config.yaml
hidden_act: "drelu"
balance_bias: false
norm: "rmsnorm"
norm_place: "pre"
rope_theta: 100000.0
qk_norm: false
init_std_qkv: 0.116
init_std_o: 0.0
learning_rate: 0.00234
max_grad_norm: 1.0
decay_fraction: 0.922
max_seq_len: 256
max_steps: 6400
Below are experts of layer 5 (counted from 0) of a mixture-of-experts language model. Rows are named router (the router's row for the expert), gate (a neuron's input weights, with its number), up (a neuron's input weights, with its number) and show model dimensions 0-127. Each number is 128 + 24 x the weight over its row's rms, rounded and kept within 0 to 255. Numbers have three digits each.
Before each expert's rows: "comes after" lists some tokens at least twice as common just before its tokens as in all text. This comes from a sample of Wikipedia text that the model never trained on. Tokens count by the router's weight.

# expert 79
comes after: " ", "201", "200", "202", ".", "199"
router:109101093123128122124170144136106110111169117119091102163112122138160152094103133155104091134147134137168149076126130114150120127168125086107147151147182129127166122140087122114119136119114119154110112137148111114135145165059128123122114174170132131144151146122138088123103120117163122119104146105126133115118148107110117139129114111162169177133143093138090169121143075170121156094107
gate0:118131121095166098121186090142121149135095129143092118109149138106094110109134130158116148088155118098134129083134133143126127130160133114137104122151134115119075134089142098097120093115082127120132104137139130114142123092107165123117110161114112136167107130146191113148142115128136141105146117095098155106146099128178117127163178111172145131101102097144139109090112156152147117087083
up0:121123150114141109132148124137112118117139128142126111111152144118095109114135115159135136111190128110102136087153137129095136107183138150119106103137123126133101130100152122070112130108098131113127115161130096152138127131105179129129103155128122159177090152182146095142143110140166158107122118095116143106139121129159169138169182121160154112140104114145141071068103147169132133122087
gate1:163132122147069130112119147102137137135166134089142101124068121141086071160131127140149107104141146170160173116191119112119123085099147114126123151152141175130136158120117106155136110146122163096150151116126177114101118102128120135106132132178134138151129148133130117124138143136134142180145149148125138149126116140156135110123073135102189127112100138114097171097105134134140143129141
up1:147123127120184140112142180111137113119152118195134122125144098115108067151116110132142124118135141121139166136084117122136134107115139077104113116118096133153096140149110125119159102126083127121108119153118096129119147106077150112119111146151133133197111131128094138119116183140135146172136153161131141157144156125160130136090117118146170133113095142155117119094123070145112164162126
gate2:144175090120146148127120118140110098136151189156115139106106120119137175106133147128117152120133115124089177113125121154148164105178119109154117101127141149137112144119152150150134112120087174126087109128139112152120121099090091094140119126096142145158155112083121142128131140155103133129107120112179161079132094123137154099137151149160150151154140169133126142083098085161120109150098
up2:110128098110144136129155125133093105128167199151088134106113077093164160116161117145135171135136112105098130139136125149177148109161130099137124099125106142135126112095110117114133117099115145094103101135146094094110107075103111121116106150128135144151144116063113132155130184155124124123117139127192143111156108142099111113153162156132131172145161132142120141099117113141097124117120
gate3:138097153110101137120094132146126103140117143146124118135147134116160095184170120134132099142109122171153129149122148082143102128104112167163104138126186103142102135151191121118078129121117102106110100192143143118125125120160137137122134126150114145111126139134126137162102149141142151147127143105111072160196171134112133146147137098167178121139120141176107138139138141103140120146118
up3:134092143119124102131112113171111104106101121118137115107162130173170124172133123116125120145142117127129092127108106097143133173144094114137091118147173112118142117149160090126053129116142125112136119162149120080139145152164154146137140103155105116094135125153165136137174104142145120169148125112139122150162149122101128168127123090145184121111112122133127113186148175116096106099140
gate4:117117121112057151137167142143116119111103142122134143126081119104101110145167138090096130143173134079093112095135134155133135111134146129095126113138146146125133107085121121100125147115106158119125147079169116101143146149137152128128157112118138146155109119127162161090118125123108093100126124131080138133160126100095106136138075123122152126129133114140153173040121166155135138151155
up4:085100122132051134144154155172093115080115146141125120121099081143148116122127128092109123149162125139101100127134121144163153131129147151129138095137178163093173120093089142157153143115143164120157179080150134079158147164141126128112112145117166125132095142115140155117152136155099107107116118125119132135125116157109123140115122165124155139091159122121131165087117137126115126138104
gate5:161140151133096107148101158095121137165134141106172105104094173131144104145112094122089121096136106162126149125164141079121121184146111132088108123131114143132123091123104128107137097131127111125134121160144144089127114110097136112093138116095166163095125112132131109120128131148148140124133146151144135116110187166140111133113137121136151211096098133076125188131132103144120112121113
up5:137144143161121116143105145093136163201147129090157128135110180115179110136098110138106091133130140158123168152143149143137115167140103143095125147123097138127111106130115144121127097145096105105151128170122148094148111109097130101100145099097153119122138113147121090112198117160143116127127097144148141132115147135157135119130145111114156205102113152077126150117150096120115121115110
gate6:146144147125146116126164122120127086135125133147107134173134134154126116125152156104119123149151147107140102155106197112152132086139159132120131091156147145135160156077073145126107116109173139154117110114149158091149145158124128095122121183136169163151164143107147142143144151101167146126129135111135155082107130158139119137165126122130167130091101105144133118063146128120129138173124
up6:116139108082109124138130125134119118127146134134102101122135166166110121160140135116110102150102122091145098105155184087127150112155166106102132152166158154128156092093129146118103135117156159115111097143162104137147129101106116166078097178135120179120139134146114142097129115081171193140124140120102138126130114151120114111102133096085128163108105166149140102129138144134084146130120
gate7:136129131120077145150144109120130167115079147079122159145103129116103136132122111087130100155136135122121124124125157131161131125143144118127096198116149152161086156094137108084110122101148131160150112101114172089103131160159112141136135140115094122072093136124134089090137103099110131129067123110117119128141135141146142136103146149099112131121141125079110056125104146146126119151125
up7:129092128090105135148124120103146130164119119113109152127146113122102175119125126138163104143086107135118108153082160127160164093126142127125139175147151158156159142112164120076152132111157124129144131092139141082113107129145081149121156093128148146032113121119164119131113105136095137132114114082145134143144133134101131166143127141086131145140142155112130106128104133127157096146082
gate8:153123160156153135152085128074152128090113126120109121109137127141166194110122076095147136132112134116157118126113156137168075108126154138149143140123167157111141153136160152159125134212129145113129125154125152130130104129167115176164133129121136146105136150149114112132096114130138127101148110160169117129099148122108133156119110119120099135168154173161161166140103132114114135145150
up8:145138163124140138102123172086146128073112123138081108121163118123134160119153116088147121143108185110165144128109141138115117126145181104160138191170156159108129152121135108192134142174116113115105147146118140120112128114146119163147112111156137138133159148086108098147126113109151114103095129158131104136103151112129133139111084094129110140137145153185136142121109110106133167139101
gate9:099126100162124116154146109109117105115151111126158102105161207142158155116135111150132115130131094171125108076137100141094107143090114117130130159111110106094119119088137088172157060109154100104109130173099103132108136143110181097147125141179125113148149096125109166145159126131138125152123132130143155111127129120116113123162152159129130156145146095107112128128135108124145115113090
up9:132081081160147120081197111103116117106146144139146133118143179107158118127122149143115158112148125157101113092165107133097117148096145106107128143123104120123115106085125080170167057126160128107103124166122097113149149135117138132142105131162146141163134117113102131119115148115158134153136144129143137122141148140091128134157162156109109176159144123128154111112114109157088133094104
gate10:130159159142107134083172171124141093095169161067100112114142128129151161142141141139134117102114123147138141127157123113099130174136166140130092131128129133118140094124116138127134146142106161125096109136128113124118127128154142119125076160127114168136117078118096168111159187175162153122113125121130165112161100157123123132135115102132157176105136121157127130108132109185109166097153
up10:179127115161159120091137112107090141098119115098127127143116145137115112098119155097114145092108156113099154124095160103090095141127147133111108096159153133166170145136106132151124144169117166114113131140177138148109163122147121135124105128165126145117141124130094096139111138087137162111127153108129114095121113169146096131102136087142106129121120131087138140149134147150120230145106
gate11:128148167160120119147141176134127126107109136105120124138095123137154134068145117154102122102103131154123152090104175129126121139150152142108104150133103100166144125102112106126137116091066108108122150166142152106109191091117138133131081103110155105118114168130126137098110135112134134154088127141137147173144145102130119154140102158141127148179151142075132091129167098147112128132164
up11:135133126143121128129142169121134131110130143136110087153125176153145131069161131144111100071099125148112156104090141128120117144141137119107107144160088129163146130052124135132157088108075118123142130178143115112119140107114130153132100127111195102135154168125117157108139143112141125149077123130158140152130098095151118135133160133156126182157138147111165103129114107122132158107147
gate12:120069178148140132148129174116075121137145140104149093109025143141123136143154109126151120106091102146113149098134097151150107131109104117102124114119097109142107126121099101103121133100144135143154133132108170086102144135151109106149151128135108108091119118100162134187123163133125113123097158134135142140117085135088145123128133134116148121129149115098092124102150116125167120141157
up12:111114153115131172156126141137102138116119139086140093124059135166126129129154143121138125116078090133141115127170119127107115125137105133103144140152088123122105134132126091112145158096168097134143140110143180075134112110155103112122118170160089125104150111122145104152124120138088109123099174111117133089128152128056146138135104152127110162129144103088125162085116103115153126098142
gate13:162156142137140102082137136123138092141105137111116119116129150118154085191145114157098079129122144109141158126159143101166129141144138135112101131157125089114125130080146163154120088112100159136080145149106147117111159053103140109099103107094132150105144169143141155080118106085137130141119139128117115112148120128124114117170139075147136144147091116144163161140128121132121112119121
up13:143137141159119091085115128144125099194124120108112123129151146098122083150130098142113115104141134099127197092157155109116167123137158114116120167137149106090126153122139155155117101104137108123075126198110151151108137107124145098108107115133117144110166166122159168081114095083152158117144127150113119133121114124114106109144088112146146160155129116132131146141125102162137121154111
gate14:160156149112107124115123110123122161100106138063127082160120131138118139112085139105131146141159135150118151179137134134158135155161146131157093158132117094156102122142133103139151119127116197150131114150117112143133133154148154166113133121140118127136126123161138120113166139129149119131141128052105148128111132094137137183153154134159073122115112109135108110192152098085121152150116
up14:176140122139122137118146123129145105065110076078117127179124144115130141121119130114108166153102169127098127185159133141134131139194126129160101107129126114128120140120153128100140138171126218157142110161108106116125113151128142174089123127166104130105116144131139124124132158133117128123115097097151117124068121117132120163120130144128080112131121099149130085146120122133101138138136
gate15:108115122112166119105160104129110072127170128104088157120111102187097127123128183145102108095087087147110145142112152116098100140163117117108132164134096134090122149098113095070109103136139125150156096141149138059132121128158120125143128096150116129135122122122152136143124110113122127099109121080161131088137142135124140145118186158126103121133131100121125128159140145131119120097172
up15:088125110114162119132134119120152086139169093097094151119128095155082137113097152161089124101085126185131119111091135133095075137111113140091105176120074137102154118104110151082113127124143111127130121136156106095113122156152130106153151106128130107122122117144154133148132128133131137131128126104177141106101132133123139123160212152153122124094119113122123131147136128114155130116182
gate16:142134118141098151115116100133160126140171156155156104177116152118086080120064127161127131156160135106144134119142124115171146113129122122154159139128072107126140129127118170128123144124122144147118147124133044159101115168112110125120143098131157112132141138140121099145118105127138141202097121092145137094136101111142132075148103128148143152120091118135107107154149151132149154098111
up16:135109120116101148132139140142152118140134139121109090176105157108193080087089139148111079160141169116147145160118109144147159094117128134139144119146092123119149157129133134160124130120093113126141139182121114162100127116090117122112124096127106138106124133140105098152126119130112132191133170141169113132145101068113121101175105145154170112148156094153112122174140115114116128120129

# expert 51
comes after: " (", " \"", " in", " un", " In", "-"
router:160115094106102157120151099141107110128125106089122082132097136118093151120090094128099103151122139121116130099109157086136137153155142098124128130145139140117182089125102135103143117098146137150129128131163095108143159150106112158081093148142160099093122141121118095131128141117165162122065170061121123104123143163130099137104127120115125147105151153143090151107113141166140168121146
gate0:147144156144144149150095130121125141146117148168124119116107138122122108116133102154112111168101165172114111119109100150127137149108134143137093126094153135130166110104147144080124173124170119116165179102120063115122142133130132149127109139130109137097139149154130131161133166163097163111092137150131086122068082126154132122143171120126148124119111170166075157144108152162140145146146
up0:123145156143142119139146128102108129118109136173143144155128071100108142055149135124107124171140129186139119100104120134094096126107144113126097105159137179123161098152140106082147110093137139110200131124098148098117157121141091154096167126135069125118159149149120095145157156154152136131110121119138107167130129138135089143111120116164153147115121119145114151124116135153117129126108
gate1:117133106124111143149159155139108100123128092146129121161186098131112145087114104130123052158106128127095111100155105113152135140128154119144080084143117123127116146112124145115145112116146083159105138141134122124210110157169142093097100159060141141153112149147164087131089133147099105156116103130115134157121148137127143132109116127114109132088155122114114134149109122094136129125123
up1:162124140116113165134175098113097103147146117123138108108131100090119137128136136112112082123104138118119126082157123120161169188138115150142129126158136119155144112119145125146159131141175117179132125139127127110178088107151085120112140178138113160161104144136165135093105161173126115167065122129125141119128148142131113108115114144115095111111149126167102119096132145120195119118139
gate2:140067166105140144105110136142137122119159128068122116125119150160108157121112133112102142093155109156116140133105107062124116129118145151152135135144129109180120118111122128116073126106128154173130128138142164125126138107136149130157148162119151181078154172124137127112113125140163113164118109185178110093122132122148117128124135116115141131123116123114071140118160132078128171129093
up2:184122156097156145138127126177133115136102128098126129098127172119103174127101089097127145109164137123126102129094168065112119153099166167160139122140129123158112132137153134137099152129089135161144105176121123163121123114128134127115119153168171140108135135116090118114136134130128123139139115150184122085125106119130124106113128073084157118149165148109105141103144172101160128131121
gate3:148140131113140112168149159091112139136094133079143179160142150174144126188090082090132132101094154122164150146102095131152118116127164135131191122135148141112128113143133154099091115135114155134106143134132131117191118162106113107068102157132114142105114116142121115154134163128126123106117154101130128151089142141147115142149117121160116135097139126125091127131138168146095142122092
up3:114126127124134140141116105097130094139117149097151151141151153140126130155114091105124099094116142151134149104128132115157141105161137142114110188099132079148125173133146160112129135152132175155122137143151084123170100167117136123136102197139137144122139132130124163157156103132125173127100148124131138168093170169148147106164132125134106100092087147133071143180095122127136117126105
gate4:152165094125131153133134120139086114142138122109134086141165147111134115097100115136143095170129121095121112129093161120142084148121098171125133160107149178135160113080115127142128142128138147099125121075166133107145133174117093090126151157176132111092110206117136143160142161144137169142099157127107095139088091100153110089143138132141118126123112124112122116126138101130135126125146
up4:132104089146123150139110133106158149130097134108106130152178128131134146091152108114136090116133124079111124119117148155140112122128119153130133152123126160139127114101130132109132084102155118128089134097119097120163131124141037115125095171103137129071108119173076133102142163119125133144134108114154100137055138131155128086136166147120143136089121114099117090102121124149104148105129
gate5:129114118147089132107147152174125092162154146124150084166095145116088113142133130118128137148160126083127141146136156122127127098159133120109116126151111131140115081192131120095137113113116127126098150094093109129139196085111134112128110124128126112147121137129147084135139129145146158174157114124106118091091140116154121114116151182119140122112116135168055096131096154124089144147143
up5:126142118116115163106097112162108094134122118117118087149104117109137124173118127129125123148129134105150122122086147133151136076145147159124098097151101153157107099159091139104105134146125130118122159107125140142091155091138130123112096137148161079094128134142149098120109147161129144166092114145074080110143145119173107109128145154139093126131122162171084073084078134118141146125137
gate6:140127095138098158147150107120127137151120095119151138174156123111117143171062123104081082173123122107122130110108130102097161141117147129125089120106103118121132095139116131129141121091149105101146135095146096108144126133093157151092136145132158146130144111147098157132120116146129118106089132111116150126115140156117076149065138168105144120131134146109125172093122147155204135097129
up6:181148111132081163106151129133115163115127169102169124159115107117123091111114104108107163168143149109120097119111110136109110103113120107125101206112127143119151157171134145140146139129140122126133116119156130119108091144096125157109123095132132090095115070148082138146133151102127105164132119124137183141141138177144127147104115166143134145096133128130123193092144120134116148125107
gate7:149113090124107118123138133107161142152100125154087090111123110171092107100088124124106142121100167143155110124119151091076169134094149115112160086134138139105176106089130119114146167155150148100161126108149117095112130123121119102067107142095141085131175137126131092093106124135152144126122153090120128124103140140097118155121135114122114140102155122098135149115187148149130135093115
up7:135127099104138084131130085139170103159103103100115166101111126180098148086125122120135130123123163166129117151151147146106100079107145107190148097111108153103136126069120121114159126087148131127121126105153107134119126122119073125111130133092156097126180134132129106107147146132147132114097123123111098158139138136157123174125158155140127138098141157126157130173094143181136117130124
gate8:142112141105154138137103154159146129115138123085136146127124146140093139108110130116157133156147107143104099099096142097159159123150141115083123112104148111140151119097170075154145175146094130136135151161140160131152127109133148093118147145087115103101176107107086111118124115144139163125141095115087093141102123109112173121153107086110149156108127149084108139159113129183117132174098
up8:125128154116131078147107144120141147117133118119140146151125093200123150162102155126132151130093136128171137106125151116169155129128131110136153148135126137111142079088141143134154158154119123139115157154136161115168091110128128103105123144135126113106159144155125144143106148125166147092159096187112096168136118120146159164183097135119146186134111158093093103156114141119096140155108
gate9:120112101145122134142147152103112140124146101123119136141125129120090182088106097173092132103127167083091107114130148121145130154123110112112136125148148083098148154070138133118118162119144117131117155097129108087150151141103140102080134145101143190093121125121149111080113105089116120071108139121127123172096138167095125125127154092106136136127151109139110123131094159168139140137156
up9:146102101168136117129140122115130127128110150105137137125104135154138122124095143155095138084186189115080129122132128147124066163116114128110140128135162119126142100119087131092155147152094093127150137061141117106128176130129137127131118092117150122122132124135205112155128142105136147109051107162124137130109144125108094104137164122101125104110126118151111172111126120127112147134120
gate10:117123157157168156091118087125134117122131124132159123114082179136136120107120116103131109116174136102092153119114122094094113138115102093163126114116117174120143167133101148079133157136114154144135144111131100083082143111145108159148114129110135135104138128093113087147093128159133195133147128157125145141118110094155124144169148171105093135139112115156101117180081140137140140126128
up10:135143145104132171153086107137117143156098142149171125124067177079130084105123121119104098140114115115124156105113137113134127156114163146111155109147103112115127116163067171118144161149169141126152162128151168115135119158095152130129136172125122105122138103099154132140111148133139153141122132117186128120072119142176133116116126155119133147146110148103134094121120187143124100141132
gate11:160158077120137113125132095114136107107108114115121099123121154102108119179087103116106142159126145133125141099121179096137125101148156146108089112129126104128132089152140122121140136134114077159142103151145156126149057098097109131116122118144152085072111100139120107123105107082142113075145129091156131162139114175104081150117097144105102152098126108109122120135120141149137145126137
up11:164165119085100180104145111151132113121121127125100108114168131104126116155130124133130164164156129153123134154118182085139176081153144137128096129130140119142088131094139131115111108121158091158093103111160162124143136098141102180112143128111133105123087131178134100112093116121151133078177119117116125134104138138113116131131139114163143133094155146119085159083120154130108128157151
gate12:158159125141097136118138106095134134136135121120128071088153140136109111154112088149155134139136147157096146149130103138115152126113151154172131107123124139146126088133147168116155140061073120127124175140159111075147135146108180117106110120123138144130115118127118117118133128126107120126137083165161081152177118177133147132137109148076122125086133129098122089095152145131160162131135
up12:145152122098092151119154098115104100149149127130100099156108195127102138140104126115153202138124145148114148129142083126140161098159158137141126157109113114131144132138108143086156145095128124077095159143155130095101141186087134138114091117099154117115121120112134091145116120124142141111129129108109052143174154117139143125112153113145153161100122097150120137102140129143123153128111
gate13:143113098116134163130140141134124120118110146166128124112118112144149127153121141141078062160145159140127134129107135135160141162159138103090122140135156150125120111144095136140121197125112126198118144086172182128120154152147121143125064129164139116134131129125105139122081133167116129189087117112154129097151130095113127125131139161137103136142136164129132105107160101147151147087131
up13:122107111144156139126117164133130164096114105140135129102108128163125144144125131156074102159150193176140110105088091159145108170163135136117136110156157103171152095143055115139109167128075130196138136092139126115109105141135151108138111088139158104157148123100114122158102119128107108117106078144136137144141140129111133135109143127142109106130143130149103113115125109148148118141137
gate14:139148110093074143161132156148126105153134113113114159135146116137083170108077143100073075120120097108132123089185116088136106120138109133093148129108098116141197131153133135135146115150142140155139193102116115095127092119130131158166131109145107115128122118098139127128141161111148149127132157121162147121111103118111154101101106099112158140082129140128099125154138117156136161129133
up14:097133107153134152148125099138118077144117130133145124164175101107105135127117097117113127157103085079130112155152078114135120141125151114147122083123110140134153115084150150162100102151165139133111145150117101129101121131139133141139172125079089132081108124142141126179138149096121187083090107103135138114137145123121130120112179095068145143108145145123109106148127110135149139124157
gate15:160105119142150131114144185143153100108126123103112123119130145132124128132117085106151123118109160089144121153096109073131113144087166139103114131145093128129148098115157120146088178109118093174137127114170144161132150143121094122101099129127143137104124128128095082073145176095130076131117130120150101132123092135092145124104125126094128124134140140130144153111185133185163143135138
up15:129142096104111123132120170141129117111107080178123133124088109122106158155141112093114136121118094111116117116105094069115140136129126126133160170171135182156147131106135100164116134119161121152106160119128138132162139123144080164118133171158126170130117100083095091110156195143160119124122124114127128142107149145117131121106141097119120138166163160092107130121149141187134126125136
gate16:122116084122125143133140107146123120118159141143111071152103129146159125145122120126088132125145091118095132097152171110081169203134187111136116153124136134118155108145101152141133106099168185128150145136143081162140139119162146142128146133150131157145110123107101116121092113161164114135096156128170168136126107135096115149088144145119168128137139130120143151114095159117119157159130
up16:082142096138131161129141110119102142147124150126121146096115178150182142123105144101097118144122100111108127124144139117098154150125149124118091186108096123147181150147122161164159082151130178133145127154117157140136130097142138143145122161179123193138141120100098141180111124130150147141120172094140156143103134131111118133119143170107111128143130121127121109098100152102142115168159

# expert 64
comes after: " ", ".", "–", " (", "°", "′"
router:119090122139123106104162131126108113113175123112113104156102134141128160107107138135096127147130139152171164069119129101126125136174131094096143145151164143125184106132076125125137139132158122171131133107144104123131142187090140140112104157151147108133145166128159114098131144116188135128112156114091141120109114106118100139096082105143154146125129093135123172121115112145132181091110
gate3:162108150141097167145122144101102129115178122111096136096146130100105117154140136153136155122098134143140128169108132104098123114175130156136109162167132116163167108093162147141153123113157056126142131105118149073138146160122103139155126133157153070092143130100128138187132158128135139163124143089125145126123128134131122106149157124067137124131115150155142145142133119090139097132150
up3:170125151110108144136119125116149130140143102085123120087150153108133134149152120132134159116108163142122121133127132109132148113196136145082122149147115146117133113124127195142139127147179137112152132127113169105112155164127160145090142147146149095096141101121148117142131135145133103180087153096080146141143148143132140140155171173067117135158100161131168144126109098110161147158142
gate4:159144106123154115112166171154123104104137140171148092171110140103117129157138135134080115117099137141127154125151148108100133173138151179124098052152144111139155097112114120098115117139123128150144124146110159142183149107134105161111106116130123151126114148084141127109100182139171135138119147102172125138116156131140077116124122108090155131136101146167150125110123155112105150093129
up4:156132122101124163134179184119120143107140153124181116140136110096153153135099110124129127110100148151130133089148098127121114172102162134117143102148108139120135094125129112080140080138117141170091107140138100159163163194089128123099124162133118126120163118075129111161117153138157111114114152089151150123105160138115112122113138105133128120147094162183129150124113165112142118117107
gate5:112099101136112120140148139123136122114146155121119158126072094138154141155096124046151110128095125115135161119105154152090111127107119145103120092150125161104104110137130135145165178181125090133128115179128119171087148169123129164124132160144121153071113124092147099120137138131127098129128141113110128107100113178129111164125098128126103139110136121149143133117104072106153146126110
up5:064088109139085104138135142114131105126097142166124135130064120156151125132151114116135158123153109164147150108138174125096123120117108132096143093152139172096144104149119139177156145118141116145166108190106120127126150163152129119116143139122089177113136170101138139114083120121138120132145142117115111097135100194113167135151133129139129124115136103160138100143112095120141160121095
gate6:102114127110161162092133147152114080088138105136150127136133117108181098151124156154112136110138148101149123104158125125104095138158108096135107136145145157111145119087095114120131136148111162148116110123148116146150158130155090089091092152083147124153147107086104109121136154107139157115125185071150110141161103142124146141120179101126127148151134105103152134114135088088121156089141
up6:052098116087141085092127083122086104102135078126127161143144100118147107131154124159141160148141136104148128126141166101138126166136104119093129128100118136127161140123091094127101132135130128149135134119117105161148171139112090113098149106108121107131116143149113150136138112091132160077128115123128142100079105156077137108097158128170113152139137142102135155110139124140124116097073
gate7:135150109121162120106130112090098070107127111118141143137155143108133070136141133134125126107129104161141135145146142103095112149123113169122106145111124124146090110146142043139114145096100115130123077132120129111136136075071170112116152128175108119206123147146125118130146133126168136126141150141121122143176128099102130140111157124164132119159128163132118160141145117106142109089130
up7:127168145113122102110138086136116115126133118159113130148125156136084090145118120135127102085157111125152193113102125093113091181158132115119124142127154118152140116141150092093151136084119101163117097107116158159128131091088155090130120120163170119135135118141119098152119131148155129103110140164141127147116131092153118134085147133180082122123100178127097143141109122123142128071141
gate8:110091154133123119138192143134127135097126139162098164142131123081117089130132154066114165093137101126131154112136144130153125109097147135121154098115135146109153090145122146107117148134133183088106123115138119147142140161094092106117110139141126172172069130141077124101118127123124114177144132096140135121156105115176134164102153114102172119141135129085123143115121141146112126097147
up8:108122131120147118135159160092120146125149156170101126125162105062092108130142152130129138083125097148144145160136148132151147138104139113108153089148088143085122098123167151155125153117105169124122156097160106144125145144136102110127135140096140190148107146116092145135121141151118106155141130079133135115166113151180105167142169081087119123139120176108121119121115126134135127090143
gate9:121126121129125074151115134142133116174155118135115109101160120087091138115107134149110161184116094110130121155110109131106131143111144078108135104103099134126111093108165154117139101090100131120118175100124090104132129090137096154118125110089095143151155145099141098103140129143122090107141118127129139150130129131119136089141165166142111125094148114144175099144111126194088093088147
up9:135153100116149064123129141107139138185117133164094146156177141088129173137141144114118148162072096111146143094097104144124111136116146111160144155122146126129142108154146155120156117086097122128169165127130137097158092092148128133123104140091154141114080119124092167115143134136117107124121129139111136150149139148100137104136132120144121133118120135099154109080138117209111131111153
gate10:137070150127103147131116156140118057137116115138138134126139121141086102162147156106110147118108151153133130111142144135115091108161106109104120131114167143115144073164117156081144083090141125083162118154127122126111147111123189140120108147176130163159083147134119118080145125121117139103120137085115132131124111112128105141118130163115150126117136081123146119113127145194135101141149
up10:136079143114101117128144147129124094153113125138101123138124117093091095151173148095114134099084100121119114116183160096128096132188126132119138173142163150137163074157129125106097094099134114086162115141140136140121149150120120145133144147147112151134102130132149131131111092143144151131138147090137138137146108099158113172108150164064174158141140090111144113147141150141094122140130
gate11:158083147133098132133126087121100134148131140160127119168142113141121043105151143089123113160080131132135159106100118118148116151095119142113151124130161170138096138165167150135157135113113104111149142149131103139127161118104145127096109133109181086076090124116145108146115113139134109161133144105144124141121128116149109140108152139137124139109110159190156108129122089167119164163152
up11:127099153134138118126144164138099132143149133169077142133136103121096095147114111072118098153063131105120143106109155103117137174095127159122103171133155136120132123144172140146106150105111110115156115123148090165136120099106145140136096117157154084115097106116136117190124101149142097134116148132124125124072127121162117132120107146141138123120119175155156138087178119099122137165144
gate12:162133130133126118112150147123149145114162136153113131142143089130102104091079103096097133114138122097111147104101110125134113105138136106113129151147168126142154134138135112156122107187091132098129108173125082142129126140116131087099117115126119127170149138157128133144110108118114141134109134171110118153102131110135125135135095154135123142135092077175115050109099083121138211132153
up12:143091086142099127104131126133129108138168146136148149177100124158122096106120113127104123133157145173134134114122126106104117116139134080128137126126169121121172129130128139123112122175093128121100132137104133151127131153127162110106126114136139088155154156124104132144133124105139154161110140139093147109092131113160117117123076143191131147100101094164122088123085066135119212119152
gate13:130143094148141105097106108114136107175128168131127124125141132117152107166137139131124123170118118123159173160107113118107142185065125139133140135117120121146128099153122141155102129097124112107150102167133166153131122080092157077106109116095177118139132097147161126083111155170130136141154140172122161111168139115121104121171124112142133143165102146154134095108146147143144118087157
up13:117135080129153088110103117148104139154128152145136152144152122116194107136133121114117115146121111151126186163087129083127096179076137162107152115135146155145107114135139111167133089106118089090108111171114145160128144097125132136102139118081127128157124168131123112088133149142145141143160129123086125143156147143149129128162138118147123134169137152156170121110167140150110134080113
gate14:117098154105185106131137095138111089144095145120137127134137132136150126128169156087128099157109123163133104128144123125071066141122157102097125143126101124124127144110126098113101096105158099096153128102112116107124136126141138113160109145167135137180158117127182140139131137129131131066140133107179139139119096094118137125129146123139187139137148105137148149079125152106163110086101
up14:097077146127155144124136112163095065139126114109146139117125151139134151140169108077157117167107125141125109106151113122114078162155146100087115125117110129146095144114111133121105150078154132141145125095157148101130149181128157108120088132127126108159186115102190135155121128117142099094140139121141106109096135100144122144129104111155181139135169107116142140099120134128135094110125
gate15:093102104135099081146118105093127146163144119098145129133169103114113184135103143155116128124090122159144130122116122062080152109167114090120144137120104110160132113140146097143156118110092089145116133130119145102147154153099138093132141125134137106134129132128149129127181173112165126139101128113133158123117159102097163138132113102129158122169112143114126159147166151185147129074136
up15:074114096124131125116123118136148105151126136102081125116122126099112162144139181154130173134111143149099154066109122071110132150154112099118097140134169132139129104135170082107136138100136134149141127109129165119101139179132129137095110145165141105144075106134115141146160121127189147100091118112102144142141136142105115132131132094171139108130091098128127163142144141165147106121159
gate16:123135158107091140108142156125149139087101096101098118134167131142093134121064106150128114176102188122134111161135131146152131104064137097130120164135104109146110139132144117148146110141146145124146103129127125121139135141186135164147138138147101099137128133133143092119106112146101118129081135129118155134129162116141154112118135103120125114102087113165043080096104137116159144121130
up16:165143128122102143114125143137121122101101089124104123149133084145083124126074130121142108185082177099142113159129152138177145121064135119139149110112126154135119148130135145122161113134123170107113118116122102145134135179109133152134128157123101101104116100145143120126154110103110123132127151135097144130090153141158111127100144113135073118072081118123094145122091124072148127112090
gate17:129152125110156159120128153151123148148149136147128130115167170133131146117152129114110091140096093134134141136102139145149158174177129130109095169110137142173139062179126075113088127103163148145117156121132115143127151128177147143163120090078114152074115124126130121120114179108132119126139097131130108125101141139114126087122182130121122110110120183122142161120141143145151156138116
up17:138131130120130103139117131148114139179167143137155135129175160151121159128144112128125139141115093153115123129064124144134104128132142132112112148101130136201126072127150093097088127108152153118144133109126114132155112075179115147103109111090115129093114178134119138154113173122122122164153089155174144094136112111080118125146159136123124129106133175142136142113151162165125147148137
gate18:151175133088142197101155093086096133094123134126135106139121147141154102120122120115104075134159138078153156145117128116146132155100125073139097138144144143125123099122090145159094118161126127142122129161115143116150174127132116148120097149165149136129098114120105113127147157094115171139084142127109119092125139137106124150118140099118153172116136152163166110160098127172115157160117
up18:106153150097129193149160151148093103143139149089102127112127134121163154121141104153097084111121096121174118108149119128153164185145145111140122117118133145112147128113145182140066095142125119124114148116156096129146153162145103100133111129166124103136131134166117091130124130074142167123144141098156126140104124158133124142104123089100095134101179161136153139114143122138098160134124
gate19:134114087135150134138117123138124117126130154113152142127107159107142090076146139123143126159107140132125092145138110107125111123092127134135142091123157148134153143098116115115126124072175138102125180098151139122121135121097092155144106141131083128053118100152098094083174171150088146134104147104109156103143091123150121151135142176132122134117147170128122148109101190152113136129142
up19:132141058121151120161076146127138142112147128108110119120117136120132094148150164133133103113085135110159115142087113124116114095083115127117126090122112119121174115090117144135130149089154108096145181124135105085142139127083081148115116126127080130090131104124107080128155168145071119121115145101130148115175117117151114118151155142132090099127127163090135120131111158152104113134146